Experts of a small language model: a softmax router, 32 empty slots to pick.
Below are experts of layer 2 (counted from 0) of a mixture-of-experts language model. Rows are named router (the router's row for the expert), up (a neuron's input weights, with its number), down (a neuron's output weights, with its number) and show model dimensions 256-319. Each number is 128 + 24 x the weight over its row's rms, rounded and kept within 0 to 255. Numbers have three digits each.
Before each expert's rows: a language model's description of what the expert responds to. This comes from a sample of Wikipedia text that the model never trained on.

# expert 8
Description: Byte pieces and characters inside Chinese or Japanese names and titles, such as 長慶 or 高雄; also capital letters inside acronyms like VTS.
router:112147112146132138145116094100123128124167125138066157104114158100147106133141127118157085148127149121174129153183160123065142195138169125120134120189154129118131117094115134145138086140134120
up0:132079140111129146187097081108143112140114134152110143113097094084099141134104164165115160110156106154109140150149157164129106116107169106117107154116093156098114127138158153136130152108115147
down0:200178120170135109099114135099138111125138089096096119111103174126131130173167135127109135102118120086129091106096123116130133137159099138091132106108136117151166108136152118119095131134111166
up1:127162139121099169103088152075141135154115150164105145207122089096200127150149159129097099074135149145118132179124112170082131124129098121088125150150155148155124154109125067105140106135134137
down1:106103111119093116149151164169151109114148125182136149144157122140064139112142111169150165117125144129093124081164134112109107151120153135119177143148140086134148104158099156105092141140132146
up2:113103141107126155185092199149118129142142144141108128114127118137102134112194182104144108131121096144169117117121131107155110122116138130155123102150142121079137158102130137120116132138141115
down2:123162119118140103109157073145114157097129124140080132107125140117086163104141105121144143114109127124098136130117152127066112136126118145152129189104110083110145151112100075111132154100133159
up3:135118123149133132136140136065161084102126082130132186113156094143139107105141104067141135160101107117147139127121086079122142057137121122124110125126162148154118119125139096139151095153128145
down3:134169120151098131146118159129150151141105157143092107148148099099112119112112149159102139117129141135147080141112113163116110170158174119122133097120040134085140159162178142115139145154136115
up4:122125141125110123131130106147140136130137099109106156113120128114170133107113131156117150151107152130142138145128160134174094143148124115101188153156134124169100177157146150128136134129122134
down4:108143148139147143120127174132115136124131093170154118133135156132107130151100131092117110130151082101097151120110139115094125100114151151123148096148081135125156153123099111173170101127120139
up5:151162099117096135110168113151095116102144136161145157139082143129145075105140152139142116105134135114132131146104054150100127186097137143135124137127138076142093161109191128118175115107064136
down5:136130103137113098158050098139157124082147154125150130138121127104109132109115150142093117096061126124138152109090149094126153105127124141180137153130101145155138091119119128120116130133171120
up6:117141146172121125127121125121114079152138095116141144063123133109120110075154130135143138149137131131120142137117140114122128148117102169148097103127187118141137099133124087140125088158120168
down6:092135130084107129108129123129136183153134154154119146133104145164122088096143169123159126084131097151148098114155133117119171164126132100138156127082144133139100118091103164112128135117128116
up7:152133110109162100136173123123143091065113130154118102146096136141132129172122133127117135121153092104127122146091134162107157155123132149137174142156150099071114142139108136164103122134192130
down7:121139115122142134146096179123151108183136090103123124129095156111148153119147144125129147102125142120111097140100124108151136101091141116138127117160117120143134137130150157136127139130136130
up8:153187106180158177095109063114149145088166122116131139123093137122110114148135060082164161121140114100111145128104129122102126169141128167138149132155100117141146113120157125139143113129104151
down8:154109153089101122076146172167139140154103129106110099137114117153131151110107130123129135098099143105127152154140138135148095142105113090081133087128117127140116124125119105114133185165136139
up9:158100146113145128126141101105147134065114157112117115190109165130136146145111080117163065128098138127147109136120117179182104127108106089124105136072143099139122136108143154127130133102121132
down9:131092131088152111132120130142099081191094151126187132169102113149129134150080175153105132108097115156092085099094127117130129067119129157184169118120127143104103142129131116145114166138106107
up10:146147119101106073149109126109151143100116098150152182101175169127125157128118101162120144121109157069101130116137084112139127123126152143156159127123148092133209126112072120104164132148141129
down10:163137120112145161152088102100142087134104126143136116100089123169063108114139136132109180105087097119090104129125158132122130130134151163136123081141109161135088123144180126123151214128130126
up11:104084131106179140111123118136146164123124164082162101131114126149111110147114166109108087115155142073133111153104124135152156137116123119113110118126156125085091112135130129155123140194151147
down11:103122156153070114127110113164123146134149109136104149150188107128116177134086060102161140138143130155144129111120115152142138093149135160095135138130136129135121138098124121110156150136127116
up12:110141125103110113107147138091102111162123081159096111143122138142123108173162137101117115133153160149120101131143103170107104087119161141135141155114136152113087084122058101134116124091137097
down12:151154144168128111131091127147168121136088115189091162140097115153137106117120105110163169069179122131141121082118104156150073154161115129116184163112097152129152156165115130080121136140144131
up13:137142117110121118178160119122122115161118137110106115167103130158165141094107136141137112206130092156135116082161115134113121117134140119142122133059166134156171144106101167120163110093108164
down13:123146119164125119092154132113175154114085109167079171122090147137120182124096112159103121156157117125097143110105152092132121152148166146129129166154110138184092111113138145060124151116091148
up14:126115145171114161129159127121136096160154146119153116112119155126099125156124134114144129151129120125122141103156119129117135138139134147140157152182113107131133072122158153155125117120153132
down14:142062135099125102149119138132121151139114101157084115117119123203099126087137107113101127150153137125145135147125141084126138081142070128146089169082092167119086108146133094135138170144076084
up15:145144137118096147097167150062175142148126089086137134170128126127162128140140088134154091104144122155138129130090149105125136146086137120156150145136137111149141121133152124139102130132067152
down15:112143168113127113109144129130097121112140163153152118104175110115087144146144118139122114139128124129095088124146113133143119111146110118140115128092127103167134096115156141137102098162160096

# expert 58
Description: The preposition in, sometimes at, into or within, after verbs or opening sentences, such as wounded in the Battle, In 2022, sent in.
router:135126135128157122124125117128097103117079095110101084081144104060095146131117130171071110103154140134113151113146114104144142108113145105120141088141114168125118081122113119060155110098135108
up0:098107111149173095143096109136130178149159121152146158122109141103139119078142141103116109133128168105197108119092178115089147162120108125090061138143086157171172152119140125093114156145137106
down0:136125115089167190114141114119181107123114082097112144102123106119101134130136120134151107094102143175130139127148151129172116110075159115142143095136117133124110149130136114115116111116113111
up1:104149137163100091127181143103140113126088122155133140146102116118146165120152142148086122111121118111143119188163165154117132067146120085100147127130130153120095149103059132094160162147138152
down1:187071111085114137134114152164136178144132124124137124160124119151042165112099092149155120181125138102130128130126120117131095168131093116154113078156128139101102111155144147155119140135146118
up2:139132131132130133149125128142119091097141119108138118079105111161122159113117137162136166110118141123134127179115150142120116134103170146104125131100183108147147102122081095116126075128139095
down2:140104136120116115098088106102115128098122162146138158111139131089162115128127142097126122115145141125158154131104070174113132110181134122103134148138119127124117136152096146144159158082111105
up3:132103144102129160153160200177123106130116135120120155118163147148129132123155064174092170161095117167115122091098110148151096155129092126144141082129139150115172102127129101119098084157174137
down3:157156143111145144119148085085167124131136142114142122079095133123144089101129113128144099080080191138125151114118142099092096137133097138114153093147122132079136129105113129070115114130197167
up4:101098153152191102155148129182095130141155138091154126158077121119116137144161155146124139101162150138144131105154099137074098090140127120139099160173124108177139120082179107137126152142141170
down4:147138067095099142107139130119135161118133094132067117123168120123091111115124162129131123132100143178126113098127129123136158162055080137154141095090159100073114084152123146140115122132165124
up5:136130124124134127131108132159141149117144101115107118175129093118117106075107138128155140085182131108116150090119185082161142069144143154100093132117134142092124101098149113196092100122154128
down5:151134126145124155114123109124122139150127121151112086093113148109105157155148124132143103091119112129124097115118147139166119142110122117115147123106144110168154112110124148134129112135137151
up6:104114127131099105103110124105167151125089106146141120068148127148139090141150161130110064120102152181135126162149138125100098161111125106111117112122153163128133107187190124104161118151126149
down6:157178113127118155146168109060099130162148132099124134139130115136112133136119124123140107121125158111142122166086110113128111071119103125125129095140097136059137140127111165143125123153124129
up7:142147105117163165117118148160118175105120124106133155125162110154113123147126146085147118130083133069158131070093143155147112122120106109139138157090138084079144129112124125151077103107092112
down7:123081149119159129127133154124138120168179093137120151184075114106128168146146111149131100117155135169102147128185174147103121103154115148136137124095100148133122108178157142109141131152062151
up8:113095096109124144109136130156091098121117155137125131164160129122127128133121146161102129176125123146075122129144143112126096080142107110143124143112150138131133161074073168117109140146123111
down8:101152148136111107132102118110134142088116108079070127106130161171115155151129116118136135083098146080152136106112133121125110157155172132133100102141131145167161110130085102097123133158160149
up9:145133167115087122131125156076117104161125113172127130128103103129127104182084103100126122130101046165109116117135095145105125134103115134133162091101113143157116136145155107146139103140167146
down9:131131070127164131140142138132147101114096098127099172158143120155108111118142140117128158092107168113135138134161144153130106089157152106127155147125085131101125129140123099119085138111128142
up10:155092118158154151107145121123124137118141164107144138129137134151146099117110096114140164124106140133106100184122117100090133175171134114154055110145146124154157123169096090098133106116147128
down10:142122100098120074176089120143129120135095103132158118113188119136128089099146117137156117108163114154150174110140115092115143125107132135147138110154121123119132132107098124120138140096116091
up11:174093155152109111137100078073124135068144121149138100118097128122139120142102158129098102080192114127100138132144093130095159129096138130153100134106159107154145140149130123116154145153145113
down11:106107105141176159144098130186143118194043141161122101150146132136121118123117152118126142182130139118134142134101124144123133098132105140129141162147144155110114105118101131150114110123127149
up12:120064103138095118144132140136181111176106153138137094125114095166093100152112129175119188126127129117083148141111120128139164118136131134149120137190146109143117155110108145112136107140159114
down12:123154134095143133139164169144098118105151138134171136088162121156129165080127131134093129105173097133168134176157105134158138129129061138118154164131126129116118112146134097153114127187142120
up13:091119131126060133071109145158132124130156146124117124144118101123129170098130135108121116166135065089143137091129114087136130115146140165127145135161118104153139138114178150144133109122108110
down13:100119102153152134154165153127129105162126170122141120117104136124123145126135116100102117127095108065112093136148093122127130130103089093099149125143108160098123141120133160130118148112112109
up14:112153158154092075099116115059164120102154096137116098154134075130108116113101145159091153110135166152123121127098109137082101129123119134125082138118105165165189127115139126133105158121100112
down14:116119106084158145141142123206100128164159121148073101116125123131127121103167148127166120124114123143118126143118136134198132123124139126107155165113130148128063129129124120117134111139075132
up15:132162164089151114095140139135108114100132059135125101121175087128149123131131159088103108097156148142110124126153120123129133127138113150144093143148106111162190087130101147117168148114177133
down15:140116123098127140118096124101195168144126161154114119123131134108133105119106121097144162142147148181136127089097121135164102106095154138132098074104129096092121096082134117117107124131165136

# expert 48
Description: The word by after built, operated, preceded, plus infobox field labels (Label, Length, ISBN) and N, W letters in coordinates.
router:148118108091105083174128111113132093117148116129101118086154147148161151116137141133158151106106114100128139143110109117122101081146078092135140128124096148118133123157166091118123109177124090
up0:140139107138149131126133115113125160099093102099152087089135102122110132134130127142123181172132125153139162144099113123141134137108098117126137129140156134096145165116097173118176105106099150
down0:115124125138107128111148057150154073155117143158144143079098128149137151146104097148103122115073138124101112139118119098142141162115177148171115177126076149133148099139092110131120104102128121
up1:107126142092080143101107150111145129139121110090108111090096113115177154105132148121119125121103131126114119125107148204158155135121151127110136086098134141133120107138130132112136139143159129
down1:124107123132153090101121159130130142097110067120125122128156161135107147101142088091154115122150161120118122153120083134134147115174132130140142087149152130137179105158134101157117172113138165
up2:129159107134113159154162123119105066102111148102132132138131157156149168094115160080103134162145098117128110122145116162161119120129120160143141103111150137141131060103147110070123114144129096
down2:127114120138127132135125118108182103143164146127122161162111130094145128115164126106169172147169135137122148116121178111149108179156151162142198153108142119126124141154110136091143145098123127
up3:089075133143141107144133147172140145095119087135132118114142092096175122115122089144089143139127133147179126118111122128132108102138102144130144125141143107159134131126105158121138141125098102
down3:096096132130139119148117115128126111133153112125081108126099109136123138131108114148169146094120152142111127087106122125130143151104164132165123121160154122093147103147130147124111155130145112
up4:123124111121120139105122129108104091117130122118135117162139161175133089125127115129129120142126148189158107133136124156093143175101115099129093067096156135103136156071084122102133140091112114
down4:125134143125119109114154099146126149138106116120089143128161145089108118134161093126126123135098143142114137089116116133134161131116149138064191125189131105123088112126147127105154150105150106
up5:124127128089144144151118080126121111114188109170092138127109154137163102096147111091109096096118125110119148146177131141160107144102132143112110068108153113175135154104167154138150124130126152
down5:132114120106115142105137078167152131146120150106086128093102144127141134126151109153130128119133060105106120112132115131113175149115124152135157172109107167134146104147102152151140178118105107
up6:101083100119086130115119163106163152105136122089136146140135129146101128168107096149133139107130175070124084085139161171088086142173111099135113111111094137171147104082142136114152143121118152
down6:124135147129157140162099106164154134160119146115138111130089146141130064102167097104097103141123092168121117119121120132154165103089141081144140090121165152109124109160110160187110131117075114
up7:083138139120157145147130163132156147126119121120132076117112155106130138128107093130152131097104172170121110099114154125130141119107127122071101153112161134152103129123077109113106130176189153
down7:125148128111152142112110086115147153140132173130102138100145139120086104092144155132156109142135142108152162129140128144110122119161167151150102108094114152127100126139115094106156176117114138
up8:141123123146125111125119101116116099143156108101133100138119142169103078126090087154126100132142115065132104054118117183112105172099124124121095146132135128118096140143142121138100159130121147
down8:111158122109084164125110119128160094171165154100172120132137151160142111170154138102123156151157096184124150149105120105149116150178167092157115090131124141143164124146098120123119123123125137
up9:146094117149133080103139120131106104159139141110095111133136134130098111118137155118100130120143147120135123130162109144148134142107147129153132121169142086146115129156139129117088155119148119
down9:133120138161084148125179182110139114145135116129117143135115136149129146140155108099129139113118147155105154128107153118103154123125141111125118117114127118129138090101136119149128142128086168
up10:126102122148147126130073120130136128133146086097126181183142113088172090136099090129115099089169157180106137101161087130158107134101133083130114100124140149130138175133131150085132126110098143
down10:122140134081136099110133138144105144133133134155143126119119093155119143134143155141069128125090167118173106134102144140099139107098133135094167157102114125105095080118111107118133111142167154
up11:126151118136129135124089131142109088138169099151118112100092119137155098149163159099113091129125156150150135162131132143118102166173113142144161114123087099130166125115095125120153135119151167
down11:121094092144119123102131105121136122134108148173124168130131121105132151147118132142123086131144140138133118158077139129153125066129133146154112166125106129117101130095074127122131172105102104
up12:139115134110127154141121152095131137145134143149113096133140150106043102147091105136143111110130133172095108141120111172086158099133162121123074154150111156116139168082172123123108143137133140
down12:107124115116136130105138153157180132103141125142150163153134110129132132163113097152092145123092097073127164129127161146130165104141150128163146118092152147154162131145122154114158105115122120
up13:092143156149139093095119157121136165139124126144145167137134120102137173120112171144133106132107128138105121181109112135130128129125135136135106168109119147156118086110101151137129108120130142
down13:155113102111109177142147168147104152050153122132091137109090132112109129122089110175126108113132125074142152130118130083112142173110109124152119112130158160141155137131161121091110081112125106
up14:147171141140118129132143101131142167119120093125098125128142108176094107142105087158106179108103131158067089103110125163126137156107087109152119108131107109106113121124081103135131146118102125
down14:165115136160126094079099186137127117176156123144083135080088133097156104078145149144126105145129187114145140140162141141118119087126128142154121154102066162131128107090106102172135150117124132
up15:150092158138129106141163078151156160170136140129122134140120143102133092146165125136116126189115108095140149173137152107122100110166135109115156203129156133110132111146204129154098106128117139
down15:099145126118136095119127096158139133073155103108159082121122099134133172116105096110073129101121135199117128106109138110096096146144108160168123094058151163117146135148141146100139107103114130